Below are experts of layer 5 (counted from 0) of a mixture-of-experts language model. Rows are named router (the router's row for the expert), down (a neuron's output weights, with its number) and show model dimensions 0-255. Each number is 500 + 50 x the weight over its row's rms, rounded and kept within 0 to 999. Numbers have three digits each.
Before each expert's rows: a language model's description of what the expert responds to. This comes from a sample of Wikipedia text that the model never trained on.

# expert 61
Digits within numbers. Later digits inside multi-digit numbers, years and money figures, such as 2,6-2-0, 199-0, £1,0-0-0, mostly in tables.
router:521506441529508504603517470543508579508453505477501565389523493518448538511596550418500524569439516495451606437548569469445460528603533488505549474539500484523415542469398547481510454563498511524487488476459481549561477542476551531499480503404605489553468457549498538550430484473476482425411565493568514433546526517448621507523529488387467540519494454467461508487435472485525520458459566436544489469511504456628513530454512552573481403486516469506456555447463482523451400523530497428450532430580552498521557494570555566514563524493442543515528465603486574547431557493506468428519578563468453514452589448503501399516462432608449467612487537430548436534524543510557409420432527425528471502484534558575458543554468473449473493400554439483475508474437375490518557418471478
down6:482490512497543461368500535453556469410532438494506459496494526435514504473515456466506516435466557505544475533548486514473501540661509510578415385592540481521550525462504568500498455497500534466465434477537495498595426433519547500498494527551533436529499439451573514520523371399558523578487532489407476517493536472566526547535522463609578497468533444599497523496402544559489518470418475552545473529514448454551443464548442415528509446504452483530428451494517514433497513411488512580609580516520350446504445536496451482529483545470486459588495468427462564482548519451492487487420524598483596469501393502472532525486589474514448478529485436511463557473445607537492535570512518479515470534585546570553565522449520403411533537625518483435497627459469493510482498456510498
down7:575531570552501475437468511538428472493522448559443593540548513512515501510539510489530536461454411527493516501472486547504530513460526434466472537586434510494479538516436415532553592536517436579476606480527382568521414520494504504434577428502551534486481460475497505552532434593459466562583358482579506528443501530633480521452549500501446526499455541550526428509545475509481399426420446478556464589497534482472518334485449494517585472565532529440617509454533507448458497474456587480529567472512468488493482454459583554455509620431507538494459547422554403473533527554550507461388511435518443512455511483426487524502582505515463506565450457479492496464475454447494588592472496534449544528496429433461414414573514474524514498493499478504555534546431437570517587533483419
down8:499558501513432442477429549457551552459508557500526497564537483486523499465505468452502448493448599538491449337550498562504524557445451521528395467466441569456492422530503563509599579435629406543478438433520534452436516488518448558474504542541462479518507522457490403505549528500462494482477479481439544510466467546511479529390461534519457521484411441500518420542524556470356465501490477520468485490434475529485527497547425493561471529543444544469492505471543522554454452403412542517529557524497588514528559572401421542487535490530542372501427478519475409426514470483503393525623407613517553495511514467517533533494473503459524542568436538543488511451568539455435537551478548590480452487510565544531514476569465439446501457476529494521491572541393481489557605650485510
down9:681427524557484509560508483445470559458582518555536477531530512467523359492381554554533519510376472562498534498521545490568493497560511467478360491430430555484519490498557506498486533514449527473543479534473606512448533490483398506468410437446474516511497501459458566578450564513453485496485505457496431473456533582429514577529460489481473554494567572520508528499523528493492552497555514487420489350559429575490553550461668523564487502468491651429548471559503532521460479511485507470489518414406477485586483512479478530550514474545487400577580566512493542502579483479423456474565524404510561505559526587487445458473517535541564595446480499524449477503553523539500502590532426504442508400486523513561565563466492496483445470484528502485496526522490418561476544545525497
down10:478525552569491484513612397481535562475472432511421516524548446495495474482499423431464475569497496452511533530446526589471478535463479415444502539566452504466452463552442518520390491567520499570498572542508372558542477503412516501401478585419434415477488504513525527509496436498435565457505466483482574547533553564490545493502486566453550427519424576449526545469501531485547494562483561514526474500493542435591553538404557527425533450528511414497482600430472562457455488549517478498525493540424540354499527456516545596389403446509501530487516424574620549525517522448529592504548552519460486510566587542465476492497534516507456525495532517406621574508495526465442524572485483479483477438489383479526506564479528567427495447511490484536493548450524421432422382488442476
down11:536441546553433499307538512562572513491456371497521557422492421470538544489525492535515560543584426536537495479554486561538447506505552494406495475600487512555502560468386506452448428500505461419482495477513486616477561536424528531472483496500474506459518498483451563489491480535435540431546520523579523497608570504513466476504575576540596373465553477446458429520562488511569484469531466453532513471455513413449471440515405444501476482512515540500533443517485473515528521497472581401558522485449584478438467430527483572516479541523482486502496405390421428532462477477518439489439447552479599463477562484447491491450517491564488506543471463596510460471518408374474459474545547513482576474491511519507528489572553432464481471460521604474480487451625457424421520584514443
down12:448450479528469426514510500539526557471503516498504565566535402495490457434588550508495457562496462427518450474470439581513448493490492405417510476606485518427437488486558406520519485520497556601482589486457446553526535502449550499420463595462470450455468593476571518519511534535400472433455444529558500553545529517431574454585457488426534421522404520470566544450421487467518508548531532481531487580602529511570536558471495552428616512458561384513463516478547552511412564432511516463540469535507574454526532489489525562400501515476501627448554478514617533469433481362528575475501527591420493503456540426483508423508486559532492508385498503422586495548511507425458475561445461452550498430467476497533512517466539562437424537438495463511554539528496430481469478500486434
down13:569501553514536480501507494506448504425445478533476520511488474512514531475498586574422540601473531601499538557520501514447562481532552542500491555564520539471583528375472471548486514447549571505506425501552545524563527519478440453472548510419534509471507509404486508513393521416463437505492544418467500509415391467469458596536425417464552503442590532450593452593512508521460561659485564426491568486581483446450490532476387544433415512523546557485491527443550532483476499486500500526358465456568568421485557502496467576597517514571519480487521574418529619503463496441478421435517643512472460568467628497468552498490508469541571555532508531563499495474502514504564479410503512478520443476592460497495463520543442472497576453552508483448457605476491535508526497503499533
down14:484563468420450440403506555499499476463490549537494452569592533427568507599455583511430483544497503443529542525603504536417596487414504613436477528522492466520471528487614538546494486505472509453571441449516431487505489570586452518579662492572492519550512552501586492436512492540476494526577397497492542442480437531505474553491427487438570421495511513515442452467452453543412475465503465506517452491493481489595452457458437499480512436514504504445464420472444525506508464532485490470519441520416502463454542578509569498448505446427509591436529423540494459448570432524555531419568531498507503539558534481426486556545396575536474502570606441518510588434600566421512489509578474503419476384602458537438448474497493533550544456441510537518475556478453510555461504535429505
down15:471579409462549446598583554601513393558463479612448573570512548570510517495570451443492511384469483520444424441523592500506501556419495455463580562460537433528464468550578542498544447560529573490508526513512455439404477535559507519464599520492500480557390538545490517463474468420400503585529430462535450503387509563548498460441431428497484545483517510482500599454529473535504501569500567536438586449433503494552521465504357491468396526588538532479470430493506466506470455492423460488455449517532595517518594542551521461469565436552480502524489467478484457547474520516449497559494452483503560521556535494539520608602546525433511509531467541484541543527464496549612464491495492482452488431482511450550513440569552533483595509429530462484594488536475514530532467517473611
down16:546551537494531497406455519584384474494521470636498509520473491524515533510490574594354583391458531491476494507579621498496501571541517500513568557610482466449440516484509450455479518503485562495500476533553471477468486524517493517468542559500502564595493490529524501538508424518421389500560415458519494463479528566495436564446518531460569435492484503560548409557590559486456563541473505378415611490500466526505485424559495504457493526457471483495518451504528519495523539519568449496486421512463647400456505474541465509449558499542506549476523456519474512584530495522473520513453561554507544574477619491417514522498590552528501494562450535456457458513517471419545465421544471418504551437582488618492446567566546506482529444471547519495528452458569509467347557573512518
down17:466530475414530461644473465456568438516450500498423565499536511622508500418581499541522478500479537488484440458553495505554481476436478481448459530622510500475452456503541526519562543523512499591455562488449473535472436451358564510388520525552468516424486609432479567541564569482459434552451478404451486558543614553509479530504444479498439481465471506539549391514464523545511514499476545507456486528538499418566492563515478566472485556538465439460590556571510516497523498567443479563551431456557501441448433539511481550401513554475445635474503533426492540488461504408531567494450538576461580403485479459432497493488556513508453591508454582542451403513447469521536491553489473470582463434473533434484476494527514503604388493596532472523497537572536472495441443526480431